From a checkpoint of a small mixture-of-experts model trained on Wikipedia: a softmax router.
Below are experts of layer 6 (counted from 0) of a mixture-of-experts language model. Rows are named gate (a neuron's input weights, with its number), up (a neuron's input weights, with its number), down (a neuron's output weights, with its number) and show model dimensions 192-239. Each number is 500 + 25 x the weight over its row's rms, rounded and kept within 0 to 999. Numbers have three digits each.
Before each expert's rows: a language model's description of what the expert responds to; "comes after" lists some tokens at least twice as common just before its tokens as in all text. This comes from a sample of Wikipedia text that the model never trained on. Tokens count by the router's weight.

# expert 9
Forms of be and auxiliaries after a subject or sentence start in prose, such as was, is, were, been, has.
comes after: ".", ",", ".\n\n", " which", " It", " it"
gate8:518539523474554508513465482453484504503477486572502473502513504490486529497508503527485485504541512508520463509481470500489523541498500533507504
up8:536554512544481498519500459459504520492435490499517507499496469471532560475525482514471478463498501526492512509518521490539502496519469492501490
down8:510529509462540505518486464476475474458479499468482499499497511518478484530487451522488542485476530534519512485525511507505537512484529498519535
gate9:533527525525483488531547515523448516498522516511487471482539469521496496480518472498496513527484479475538534499520515495500504490505522479494492
up9:519517469473533515498476504488455525482503475530484482496528485473554511462490479474516518471406503500490488482507472496508484482507525483517474
down9:487477523452501503498504445509504528526469500532486512526490499500490504468493502507542460520506437467506517502492446519453479514534537488480507
gate10:513489514519508508520513471522480498515485585468510508494473507501458467485479480492523527471491486524544481495515504494532529509495504465502524
up10:488475517514466515488482500490506497518498484518495477532505519506527520489506505441488492483505495491526546522495464512495494460495498498488510
down10:464529471471492503504472530529485528486462489506497528502532503480502527487497503499480480490473536503458482497482543463494513471483484478515505
gate11:489469506504481525474528510470503470512529465486500519522484461525445501504486524492511488485529457507511487503525486486506477466487522505472503
up11:515471491496473486500483478511485521529544503511498524518504511522505462492471489480490504485493536505507512551514502484444455547545503473540505
down11:508504505481477475521463506534480515479512510485504475474501484505531503526526515520492500472500541497455525488535558524508512535500556502525538
gate12:475487531513507509479483468467507487505497513496470484488507486515507484566503460427494542486477477513488505490473495510505464544474490495497513
up12:478494486513518526500508475493569506489506550478480495522508546474495490456477537476510464511486474513497500476516534505540520481471497458493553
down12:491509570506506531496501523523524505519466534527511463513490552482474505505468480530541521517511525518508554510531491532482505498507467472542531
gate13:527576465455480501506501482504436518508495489509469516518529462508512457464553471494479506473509500522515540495536558501477500523487520476479521
up13:497494528474494498518471482462475473494530496523486498522529482515491514494525527480538529476520491553552439469479468523495491480504497509521469
down13:536467448531534475479489523510497509493452513533529508509517531508521499535536490535507518503521509486477513475511482455507478562509477557517469
gate14:493486521464535457509493516457454522502503519526463503545501501534487522456466431483492475513427488480514537523472455525450505550522505435521512
up14:528512538447519533486475511484509504509495534548480543523453458489515511478526482516462506470525502473491491460536495502513445455467509508474499
down14:497493490482500513479504480502512511520460539480482434508518536508509486497480491529493485522471527542505464481520478481556497507519498484468492
gate15:502499525489461462520494451502461501490523516487549517446480531510471474525505480473520454508500506493508498506508465511546510500452471508501455
up15:517442481507552498493539471488520564458493488560468485496443517524463510526527511526497491539528496543511522516521530464492488538511488505512526
down15:505474523525489502507504459517498496522463510515529507541468485521496507496499539530522499497464494455513524492510494493513508529532493510493525
gate16:472531525459539483506519487552507506498495481493513473537567459471485515539495492533480464471494489503484505493477471486498493498488500507512490
up16:514527479511504505533513539475481496496531501470484534522524505493489495491559568535494491489483536467509513485485475580458546537518512504478513
down16:514495480490460519458461530468522479497521485513567495533516538473503496517531541508494543468472491455506498472529518494538493525506516458445486
gate17:509510473493486527491462533502515484459495482514511478501529492492537486504500504491478494483507535542520496521519516485507486507541481482493503
up17:461492482500528506528544451456488475516506520479500520506451476513479468489516504485510490497494514491522512539470481513481512503505535498460498
down17:525502484492469491512486498519557492531535495541486492484504457509520495504461491485515501489515463507474524485500480449491480498527539516514477

# expert 0
Numbers and header words inside wiki tables of sports stats and election results, such as scores, vote counts, "born", "Votes", "Apps".
comes after: " ", " |", "|", " (", "–", ";"
gate8:474474493498516488465449522464516533514481536508488494533488464516462489507520510499503470511547506479480491485512505470513540483506467495475465
up8:510488526529503498462501496496456540476515465479527506507494498501477466497539500520488503490480490512509506518494498454456542450473506500554494
down8:460505468490508466454487521526508469518505475524431502469478504471476500496548532493562529485567548497508528496487501470513483501452462488500560
gate9:498529483468505487488530432479518509503523480491590493516455494499498503480520540492525524518516481487485481511501467449513523505504495517501541
up9:481459494524472583475573524529466456500521472513527496482499499487453483475489481517541505518502435514508426488509504484510475523486508485498529
down9:457522460547488485546521492507496514482513491524497502465471487540516487499496471481509475471486479500483505495507493502478483478524493539523514
gate10:516497495535518503508476477538502487490518472522487496488494492496525514502440519478518475538542514484503487486500517478529462489492520481527479
up10:475506504500500506509523474476485507504496487459492453514489501503485493505476525490498526499527513498523492497499491475502495517522501536525488
down10:527485503473521539484478481524493509539485463517486499474533470515507494525483462509525520478501498513488483497458540449503497559516461492509470
gate11:493546506556516520491480515490504466494480484474471479483501546512496524510474503517492501539500509508486519480489471472539526477473513482499492
up11:479516500470502468520503500475481506507476499536493540503495517507506527474494488517463490468516528471505469473544489460556492471510472523515514
down11:497491503403511507536538480515480474486498494521537515498505478466465504488533502515497521567520502479500456519505497483505478481462515519461492
gate12:527509531495490512492510502499492484523519522518490517452510545503548497466509539514515461495492497503526503551472530476501522479521489517436478
up12:460496486484502536440515484500500519549514564494495524499524510508457490461494523490520516485504480518499462501510493533483528513491531481501493
down12:510467521477493476499494445482513447527550507472525480484506490478472512398526477435542459495480490513524480488489459445500505515545483438532514
gate13:470500460505515479540476507542519505523504512481509513479471487485475470521481474493475497486529489490533517502509491477512478517556511496512473
up13:533477512480484514469503456466470476476467510503548514476463497501450543492503484555521522476514489558482522499536473468499482482542482529476485
down13:537519529493482503533468465532522551508464472532478491513515505516506517473510481529495508484483479532486466522497522512444521482521521501561531
gate14:525503502506507496502487517475524531506481507502507484502506511499512523468531509570523451457514490528536513500452499478486472484501538521495474
up14:523512512521501515495518495513477512465466472522511522481461538483518512506472505498457539518503483485491514527522525507548539478550498500516499
down14:537514473541462538483486529533478465502485474515516482529530508505495517483542502467474525519476512468533540507511499509457476503532512464517479
gate15:468491518510494528542457518476480475521496471546502548496458489518486492485514499504505531500500477463490486493488502532520454499502494485533526
up15:460567479501502468522499522528467460480473494532494483489522553442482518517545473500527529479524467490469540516483506505469494455503479504456496
down15:510529515481501499480519529464542530504546523486484553532514455462453506493443502502447488484459478488498493492486484533507474517492449467553518
gate16:517532490454470477487496471486486513506474553512535477504495504471486489493460502487496496489497493486474510514504509509505466499462506530479501
up16:475534524477528509508450491461494501478509473523493528493494452507568463462522477489507501533553486508457538506488484542484532512473482480516505
down16:508542524512486525461487523485567522541458524516503486519499504520524497490510529550500431474534507538512464479522480483489501496453519486506469
gate17:472468437503497519507498527511497516500440503488494438478519500474496496497478529520518453484498509464504502452503499505480516483520519492509537
up17:486453490516520559497517471509498496564492505505489461523537460497489526453502510494516506531518483524503532498518491544509488490556500513534531
down17:522452477495454487508496474527517495501484524469529561467534500461575489542502530468482528497514525500483507452517521515448503486470478508494515

# expert 16
Opening pieces of years and numbers (200, 199, 440) and acronym letters (IAS, CAA), plus place names like Kentucky.
comes after: " ", " the", ",", " (", " of", "–"
gate8:481473530472499479482516514536471512514553512477476555514518463520527473490517505448469490501507428502497524491502549481465523473507487486510527
up8:474548486496466532490509484500542529510509492490508513493502495539493496513528494522507512512535516485504491476428510481474502470496493479550474
down8:518505486483522547483543556503505528495495488476494507490482469485526417486485502484528508520480489496472526450524493491530500505508532546457525
gate9:500516513481464522557455517494502490470469481461499493508491493515500464506497518497479520481463499496537461509523502448513508511507502497520526
up9:511497427548478488459527500547478485525487469530534475514503448508523488511480505541477504517534499521481538525488512460526527484505532482495483
down9:473519500477509528472507462495511520463437510490468519482481489493535505462525481474501496532520486430523504484491516498480483537501458506479504
gate10:503470515524450498527509494456496498525518522521498461499519441472501508537528484527514531479512453502509472547508546498518468532549474504518482
up10:536503473471511532474520554566489480517513496497475491498491511490471505436503483461463499470522498463488510504561471479514494532507491486523497
down10:455493496511525467513468513479532515458475486512517518498526500521497497494531476522513462509514509508497503515476489494494472490498471475439554
gate11:490528499510487457536461468512482511511493526486533484491480505513436520498511503497511480549562480484460527492470526502493494519477539479547522
up11:530523512504469524516522510464504495481514482521532492520522521474487479494512493491502457553509509494497497445495515542503508480513485507491489
down11:521471535480492489494493532498498489535485479497483485524506510532477477507467471531446506528474478453470504520506483497543545521568483470535505
gate12:535544467504542458492511458511494494493494512467516490506515472439497499477484484501479537503472459478461482511508504517519476531505482536492469
up12:477474515475517530532523496481472509489528536491484482509483484521468501493498547503480493508462534489539496495541487484472553497605454546523483
down12:502494494467539487527506486476441491537515500462497504482462516444567457493440521499531538507547485486488447467495524527473451499484524477500498
gate13:515495497519487510533548504494527478488521481531501580474475497452530498454495506476465497482529477409554526515443514487439564462533543486527510
up13:492532524516507496542500519536495494498522505507548489500492518480491507508450467471486507506474513537483493520503550485491508521504466484490505
down13:501474458482498483508469507507525500511541539504515469495490509478495512489492470519515473529488477497509516521513483528461529506510536455474478
gate14:533514505515472495464499493501475504459484480499461507468527492486485491470470488536513496471484512477493472466456514536506468447519531486475508
up14:485514502501509521537483483457464482541471506541527497526543468476508487567534497543470504534521509462541485467490481490486502516479504476463516
down14:468486498492495540457494485492490537436469510525501511501509482492495515516492481535519518520515504517541505478504520510509479494486502536429499
gate15:464496543510477549513469496505525496523544464549489483519508502448507510490553449489483498487541487465509496481493470480502540517516501488511521
up15:523447495540500497487469487525497494553474507490478515453521465501497499496483479520529483486495521488531507531515468494505438464500468494488494
down15:500505524489501500519502480514514520523534543485481511514544450477498456480457524503519474505494477499505484539512478470475523551469531483497532
gate16:513519506506492447503446517575485505535482499483506497532476485517547483495454515477463511489515516533481460520495532500505497497523495462510476
up16:481479518543513525503526490510518512486534493512490486473500491497495494491494504526499498502450514503528478523501487503489560527539507544495498
down16:510490457520447471496501568512489516446534527477515499509498501501513593485520512487509514483436529500501455499467479538495501505513449538507502
gate17:519497516470517521519525501505488496505512497506502538486454512486483495554502528495465515485512472509506575503465527514515535528491486467480519
up17:494533521540492503523489532475431519499526526502580471463465538532474531526489475484475498506508466514495468464541491503517488474475470494454508
down17:452494501478493499495491516491511507520452528452515492509568442472490529491514489477452483471506498495476562525519507485515517489498491479482529

# expert 21
Words and symbols joining list items or table cells, such as and, or, but, &, slash, semicolon, hyphen.
comes after: "\n", ")\n", " |\n", ")", ".\n", "\""
gate8:511516492488441484530504515505498467512500499513470502478524484505540473518496530509513509479476494493469523496499485461525513500523525439525495
up8:502528499506448495459485500542465508485495496486542504482527534427461503550492465487533485470513493508483506519502503530501478552588516514506482
down8:517509533524489494518516510483499474482501532469492520495486516478510516506528467471469470493502457475548507497523501493448507501511516482571562
gate9:485492486512490496543508499512540479512544499508498503519521553500456468501507504519447513505502522550528476500523507527499493514527496525462541
up9:510510478511514500505484483519495508499508551445516531447507501460507491502494554491454551487509487475473506489469522491487473506558519487493489
down9:503484485496505503501524464495487509509519452496471500470505505534515472496519508537499517490518536538515506543484496484506446502471461450510514
gate10:518530556519512521506515471469487498482483498500502518490461533524477451495484498532510517497493471525523500525510492528504505485521515526527473
up10:537489489497505520553458526483506536523523478450515452505484529518483487479514488483526495495499499458490524487495503497532541469509512475491526
down10:467499494513503497486522518481523465490483529485478518511492520489483526462502495531488510527473488522491459540485468556531507498467524463509517
gate11:438512531537510477506548507472488488478511505487528520481509454529493504516493488579501559450492476523502496505507514499542483508489534504524518
up11:533465475530515482492500527510514540478535496490517520514465485501501488502488470500522479506481498531497487506494519511456487496498484532486517
down11:497473465514498485497489508524506513467447547439533486498488514527520529475516497455518498497468482508511504488545506480533526485456501478507474
gate12:497490510472557476499517495478525499483500499531474484492552526473492517486474492500505503459483511502472501479492490450487460540465464466518530
up12:543508516491488557486485493476541515522529460482493478507521427478468513513520488503504477493483510531514485482494490545534512509537505539534575
down12:512515488505496531517483512508499498507531531511489507561485488459489508487541512469446468529498453485521467474512517513485497503488493508468507
gate13:518523507487509513543485488538449462526498491541516485462499517491492501501462506498528496510473493469491500538488528533522546526508511535504513
up13:487480477470489502475476499486513470552496484497472511463449483498467530522471515523496548501491517521505483539540506506500566506520483494464497
down13:540509497476513480509479516540495510535447498458449473515511495537462518542504481479530506522492467481481527549499464500477484513524481477486538
gate14:507503504499471460495496489514455500511506481453519497507497509458531515467514478484501469509504521542486480548529507556491536513501456521486454
up14:487523535524487481481486514506433498483459528474503502482502499483491460539537476528434528430507504516492479480536444492517509484481495501481518
down14:502472511491471482505520486477483525483509530493491505530562493495436529488538503497498483481484498523508495487503516488452486498514476460519493
gate15:474537468502554551524516457450521523546506501485449531511553493497480473519518498511481448502506479489519521517541510487512539472498535490504477
up15:469497471511495498494480516542528503504530531506565540502577513498475497514458479446532537491473497515521489501471480506554500474512546469506471
down15:555504498503501490497461570518502525475488511510533523560503510508518504523526504455534548491520490457471495482479503500556509454498509477488480
gate16:493524457503522547535523479482520573486484484469505494481486532492459462516463483508484523485467468496455515497520526511483512510505489502488524
up16:506507491532501536540522511501534481466518477555528498532468509522509462478482516510481496487511534444447532498494483529527498500502525529536519
down16:500566502526505502524487462495489480522472514468510485542491533527506535481464523541536534521511460519490477505509470530510476572480520493495490
gate17:489510522498522513513505479476521520474538477524491467510504541512540515535513500513496505501464475539502525562476504446446481537478450514490482
up17:526449469469488498449525499510482478508496503498510547493498472498485502502525508497549509520537535508530480474478509504500528502510475526532529
down17:476511513494493510497512499523500519505502511476547526510496536540516536479485541430466504522510495496536479497492457488527517503492483466518528

# expert 11
Subordinators, prepositions and past participles within narrative clauses, such as where, when, because, with, appointed, withdrawn, relinquished.
comes after: " to", " was", " in", " and", " be", " he"
gate8:505507505485465466477477515475507516506493547508496496489443496486534510525502508506521510497506460485461495480453514526485500524471479519513507
up8:503500509520481515457489501498491496521488493489499488524495504500460510481479482446495552501510535488455507496504482484508523488512485540460501
down8:509523503512514507511504499487490461504485476531541533473491488491441538465518541515489449499513527505525537501506551479486502469512494460507492
gate9:500477468542482512512549475510514504472474550451472490508511503452507536537494535508518555495503473507493475527470508480496476502516471478466483
up9:536491513485510490486451469458441472510520482510494521485497484503523501524528539464474535524502477520512499499504516488510525486482537499460490
down9:513518551459529478547489514500482502478508507535479487475510526512554456519478488512467495466497494525457477463523486536522521463469461515507514
gate10:528497474497510507522482515493494531504486464484544455500488531515536503477512474530485535496542512490520495496526472480509474478472534542526475
up10:496499452433500513509509480531502461456502510554500525526513542513517465501505479500521540489508478512515484482483472494485476476495490498497469
down10:523491537535501477498509505507508480500518529529458483499509491513460473518461456521513534500460526501488523544482543526450535472489552508521476
gate11:510537534552492473556488531472518524530501502538516519449508475491480492511542538525475493527515476483501498517508518500540509488517509509530500
up11:490514521452514454465527499458480517466544465519513508545480524490528494505539507501532492478482523491516460476550516511449495464517523508554542
down11:512482487452489478544487490547509522472477505461503507480477492508515483455475529480518448520497483470473519464481504512504471489477529463525517
gate12:471507499508478488518459486504452481494523492483478511485464496500477485485505530494503427524527516495528462523540533481476492523506486475535557
up12:519496538511534496513493478544505538462497469531498476473479503509444461490513524490542473548517484499509519508463534519492484477439532491519515
down12:529509531503494459495476563488515484542492538502481471450539485466515501487526512513518513519460510532536493439530517503527517513539466502539472
gate13:536491503498504491505500472524502454541466502513519486504511537483466539516466498511497461497516499549486525491526536488478450456496517501498522
up13:486551496509485496496505483515514502459495473481526503512515470505517497523494493492474491532537526484496465487518512512490520486430475467514510
down13:509509507503502522482508515512526433541448479498520488477508467501444485456489526479485503450469546504509497495510503543486515465512476512491503
gate14:533495529518506464506476545506514475446472486480491520508465491526480507506509519503536554525501501476512500501530499456486462499515546488494521
up14:527479475462507535472497489494445513487511460454496464489514531473531499492494501492426486519481509467529497462537473477501493512513507493488491
down14:493499489484518512487523486562532533481498475467471540529527506499514488508497496463517496485546518488497507546513459491474511507527498482493503
gate15:491527485502483480520503507520548543475484528495474498500533516503501519501536512508505502537510471488565480485511526510495506550501465472476469
up15:508525503438504513520513523471461470484517534511503512509464467493453501496523493511506494482480505483495526501455495527452495488510510576473528
down15:520521530501537489510506486526509526505522535482508467462513481493497523501481554518481463488530478521533479535485489455559502494483505517490503
gate16:489495509486570469536506520519522509487500518511479484509554515491513468528507525491521447483508489484519524464547533560514486462501492520503483
up16:514499521483522502505508494509527499498474509528479545489484488500498491530546468496504460512534541500504494480454487461486495484490524494473540
down16:464497496509500526487525484481509539460496530488491523508536507498513507503493505476496467519560494480484512516416525544506518492508494489446528
gate17:487527518463521491464480509505490501502497471458497500481522492544516456552506471514539488540528539503460512523504486513490482490479486508472512
up17:506540509463488506473507490459504476487465514506499493545483505502512456487498521463476503457496541529516471496491466501481507500462500501537499
down17:455487437482546521471504542478508538517489521489512505487503478523462488467466552481534465515506503483512531507513482486496515528536536490490499

# expert 4
Articles and possessives such as the, a, his, its, plus the adjective after them, e.g. growing, private, local.
comes after: " of", " in", " the", " a", " for", " to"
gate8:514514481493481537527506509494510506503480501491531530495487500475466496554503453520537516557480502495510498502478529484506542515572491453498534
up8:489508497537527520480503504510526545529475476474520512503508440471533461490509494491510540499492508511448496503481443499505509515536494468510464
down8:474534498480456497542521498500518505481501502485522476530502502537460477541525468438506479463486497536476464515504472496511497508494495475527505
gate9:491482508534457546499493554505534453509507517473471487511508519469519516497552453479519467478485509490480498492489508494517512493473489461512515
up9:539480481452534495512508512538481483495508483511518491514493528493554495546502493536511513477556504510505484484497534511452486473511542452498522
down9:486508522530511524519470501442472520555493498447503488457500503495546491473462493514509513535508529510465507513491547515464489498516503487545512
gate10:536509481462475511536473467505522494498535494504528542491477512467491448482514473469514544511468498500498489548514510507533468539512514518503486
up10:516472512471508518470479512510507492501500483539527523497472504525521560532529481545522522524537484516452500501486496502521485503506479451513498
down10:442523503482476515459474469513469479501446497486500478508541510486511510529499540554515508465472497490484494476477546459521466442461481485474529
gate11:434495495543509475502476538500468481530517515461509515509491541487500456439513475525508488514434512478484481431514521491492478489515545558453483
up11:457526521490597514517533525517461506502535543509544510482442530458478514496540486518495472511509562493513494497522510496490514504497486515495465
down11:474545474496460491516544520500504454497502497487532524462500533503462515534457473495516469517478460489514543493521522556515488469514536480538517
gate12:534516472496478520493506462484448481505522486493462512503479486470468495561473520513486507517533468520496498443463519520502480505513470517567481
up12:451484493513467472522506468517479532517515569504489465526523454486461503434499494457534498496476487492505515508519453504487522479517506477506485
down12:526514522511524513479519491522479496492483540462478512479498493537521496489553505470509490462503506451512515494488467478461500474494523449525488
gate13:506485448449496515454519471567508504460456513501475470460474444513492503461473448512504523527476495499486480480535452523510472451556500505488501
up13:489457506505476530465472502503527469466486536544493509477508505507454514529548500455506456522502485494522533486540534507484499490492456502473505
down13:553485501555476514546483459454493477524475517497484470475490488523461525468490495503486518520494506516492505520518516470482504533515478513494477
gate14:518485505514522483508479469499536553565499505488474459512480476463483513478488487480507500491500513473502498498492473555481509531518514491550544
up14:565490451531486441544519480472531504523526497490470516522496505483479422507466541521515526493460501506498526480492509500483514491482515546518499
down14:494488472495450561450483527499499524502496495475488501502470464499478459491524481496567515475521505498500498551480509520513499520504518523489520
gate15:511513533475514493487507506508496501551538505476518486538524517473496514509538479476534488487427458506509486468479472509486506473493476491506523
up15:516475507486445523491494494526477508514505527502466476527465467514496473489519459475489488505504510473502492515506467480471503530524552498494478
down15:476485473518514493510490538483517468515519506500505531462506514517509510489506514520539486474494495512536474506486493495501485502519481530491494
gate16:543495537463531539456527516519529495491446482499499544533521517457492514518475490484471553467506511537523506500522460473495497499519505483474499
up16:475501551499521546500477467483463513500487513504475505551536524553473511528489440473498526499516471492497491513521483485470521499491491479493528
down16:506509497506512448501498488492515522452470509458494511537504507489501458507478516476506536511530479531505517501517466464505552493483519461466520
gate17:527459496466484500473483449497493514507487485507515559494510482520473530506493531517440491481520491533460484474464532504502526478482529498581496
up17:509551500499506495512528501525498540491519543472516528514528471530527510507489523488498486512523518492484482502529527522456470514472491523484469
down17:485496492507511549480517479498488513516508505557510491461519534490459480507496499515463469533457478485521534487475519532451487528473517473501499

# expert 14
Pipes, dashes and semicolons in tables and lists, plus the first word of a cell, like Jeff, Rafael, Route, Cape.
comes after: " |", "0", "1", "3", "2", "4"
gate8:517512512494507485490479482486513502488546475504481520502466537494514518527449484524541507488507461524466554571452474429504501507486469497472485
up8:504499492541473518493512507531492464506493490500481523543446504489521456478504533504500468543474482545513491502523502482518521512531496517503515
down8:472499500543482524529512509490478519447477504523528532479529503508486497520506501440511520520500504484485507511499519500451526498491492461481493
gate9:489484521488490543500512519481478510493561475491526491542509505513480456487472487510468488488499537499515485510438489498512473516481495539487529
up9:510518471503562541502481448543498496516529478506508518498505484533530528486509461487499535469418495506480560512493489475509448516508513464533459
down9:489522514511468485550497474481534497524483506455577536509513517485493528536459499479511474517531529508540505493485487518456517506481547507501498
gate10:506480480484464473522492489551499550509485516518500461498538454483495493514561516488532494526467503499504438529531522485531555537519505465478499
up10:506489527483473498512496461476515543519503516508508501516502494486452476473504522522521527511478527487479450509513511563508530497480542485513554
down10:493469516521525506518496502527528512495513503481533483542485542488496458522481498495489493447499489496481515480478521524485441443490514522488509
gate11:489496496472523472476457496479494494465494501512530536529519453511540545497474540519505477486494510545526475562489491540556478433503511500508471
up11:542497479484515516492456484510550496524534474478508491523477454466507487528507557489472534552526551537484529428420491489518492527525517531475505
down11:514501507523478488508506514517439520500470497513504526522470490497493500460513495545449492476513479490486486501488489497443455560476482489497482
gate12:508476451520472496491490489500483514511421541529509524481561484522492509503487493494484486470515482505495469527495508490509478524493523519509481
up12:498529558517491515460480514501499476519453540465527492463516525511522498499496545505496519480541547508490524513476530513510538483518497504516546
down12:508476475510497494480496427500494497492517486507508477481533474512487480514473508476481473469494505500528485539504475480458471489496512510537491
gate13:517518505480523458489486415451475494499490549489509534501476466450499518455513483520511496524506489516525499494482504519493482537519492510535455
up13:513475519504476547492519479485503528463467494491506491505544530527485479438463503529516541498507509475521469464494506482488544496495457489470492
down13:466524499501503499503480464563502524464523521495509495511463507485529545513501509503495528480521545482511514509495481515516493515438490496484491
gate14:454466506495511472541491502511509521498510509511525484529476526461482539467509469490502496531456494500464498545462521494457513517483479463456508
up14:561500531508510462505498508466488508525483550481510488515467498525491477469488525523495521492514513469492467500506520508494491512505539512497465
down14:528469504479475551505494476529526484474489518467454488488508516497473493490515504510422513545499495507474480537484541492520487526471501533514478
gate15:525479487490459496508487483536502529490442524503460513461495455518523515459485513483499489503482517487510501503495516509553468527505439498514503
up15:534515472545485475500461508478498494467489512506494489507536553507544569485499546467485532519542509463516483538497506535507499543511491469508549
down15:497529472483491505491489456500494521446467488533512527496496545481530530519535522491499511487486499538536539484531514521502488530526540467454522
gate16:474494490509496506469504494531504494509457548516493458483527484472520540484503495497522442473511451542472519530473463481505506481497506459494476
up16:496492495487521515493503452513484468471519456495481432456487516541454499483512502491509476525491558500479504506491486529475501468494519487537485
down16:477515493504482549560510507432537513522539461522493502527430514459529501507496523501494475529437468531471457480499521496468499460464450473473460
gate17:493550482477518494501462485487528534513504465486519515486546500509473451490502429515498472470506482527496496526511496495502507487493474497515523
up17:532492472474483501543548486484490511549514493455503527528496468556513465477452525509513486502493499493498460502455513506471483515509503510482475
down17:515484484463487492534481494482500521487494533535510467463531502491497476495521490523520472499552545548528532506549527461543533509498515475505517

# expert 23
Section heading marks and first word pieces of articles, list items or infobox labels, such as ==, Born, See, Best.
comes after: "-", " \"", ".\n\n", "\n\n", "==", " ("
gate8:500484484515477492499526492453485479518492514506520528502484498470491502491478477512539494512536505502480508503439503512503497555476448502519483
up8:577477492468467452463514505488521455489464522526549523491510529478500510483500488479460495528430531462495506489546489516550519480526513508467487
down8:513498503488533500475485529509497544504532500466511479470493519522453548511485526486500491475489493431485524439508502522523526513544588477509481
gate9:504519544537534487530526516488490469543475461541476519494510487471505441483443525532516474496477528444540441496489481531482517491494460503542508
up9:467490557500509537471526488504498534513488479465499516515486492540524467536435444519507495463458519512488501508480513495504503469481534484461544
down9:541529508492496526450503494492474492488519476544463502525543476503487450504488450500494487537487498496524478522503504476501506502456518504441529
gate10:510500517489521435548545479468520459514505481501522541474498519488471519505501514499481519500445506522423489488513488490528480466511532531480439
up10:544480493512486457488498534477492518474470476507488487537492539518480518456510478517494497541519494488511469526520465487510492488502492475487529
down10:479507552514498476504449514467513532492479501485502494465515495493515493513484492512486511496493462527539511520486491464522495525516511497476503
gate11:473494539533488483472493486494465521506508469543487493504496534531500459524510449508479522519523493494516512501455536528549502539470470478486474
up11:491489495503517477499505526508542489462484449471519515494507486518505431516545516450523510512495525530485533474562549485499462487514488495521510
down11:518517490467450464485515458450472529477510479470528486488495537510515485529494519468554504513513502479506500473487522535525509550510489456508478
gate12:505542512524464478504548537508480502476502469449509533520523519502499499471509488490499514479554456469499510524489513526471524492509512475520492
up12:488517500478503531522518489475477502488537491538514503486528459486493493481533493508529520523473480507526539492457487530533495506513503459496483
down12:517462520495538519510474509519484493530490489517497479496547481493519540479490496493463477541478481456493536492484499526515481505526509483545562
gate13:505509490536504494527503475500512576467484527485517484495491510494453465494564482519518518498550555501511520499494454506463493476495495533564492
up13:495486516503494499562531509511492501443512465522466537469482523511497479471509505504490502492504479515501482511486525484511488478542533538442520
down13:506503520489505527514515505477507508468506491486507456488517510475492491518483512491508530481502527504484532485530514467430471544512513524487467
gate14:519524476468523518440520532480452499454515483523464452539546498505477542501498482476530481468508494530485502469489498477529516521485478503522492
up14:517472503543481469470480524505518498517493501516480483533500496454448513503513496463478501425549490466538530525499443531468512498490505506463457
down14:465502510512486460503527492508576515530526559487487510460456461553467497488478498484493543481493507501524528497487480485443479468457480433508491
gate15:507484553489509465460520508481534496481470575489475521529515553508517505497521535545481472502479482518511503541470495490449506500518453470477490
up15:507469492536504500524499505486548515459478507521512476516490493493494479502504530545454491500524518484543507489491479461461514541458522530479521
down15:439499506489494526491501509482527454479499488472481517480454501516486539448491537521512506496501494580483548507529515515549461479466500493493491
gate16:517505478457472483490492540522486528512512540476494532501529494554501488472499515508507497483489460511450483478480516496442490467504483486497511
up16:527505482502480480549520499465516526489509507485510482506518535483541489497516533514509565481501504470515502510511460494506486489510516498505474
down16:530483500480462513529565494481530522542512487503544475498452504502547500475471498473507503502487508497478510501473469502515525495486483502434491
gate17:467491570499495505505533506509517455540472531497476534548522529528487561478450508480501487531496560490461511497489464564513497493511469449500504
up17:538519502477501539526517509526520525474532485504512517486562503458513523475543479515550454546465580459494500460500504488526454483450524513512501
down17:525524499511487505513509518521558520515497496468488531480497532518543485489508493535541473544434526464482486502527498497489512440469513484551522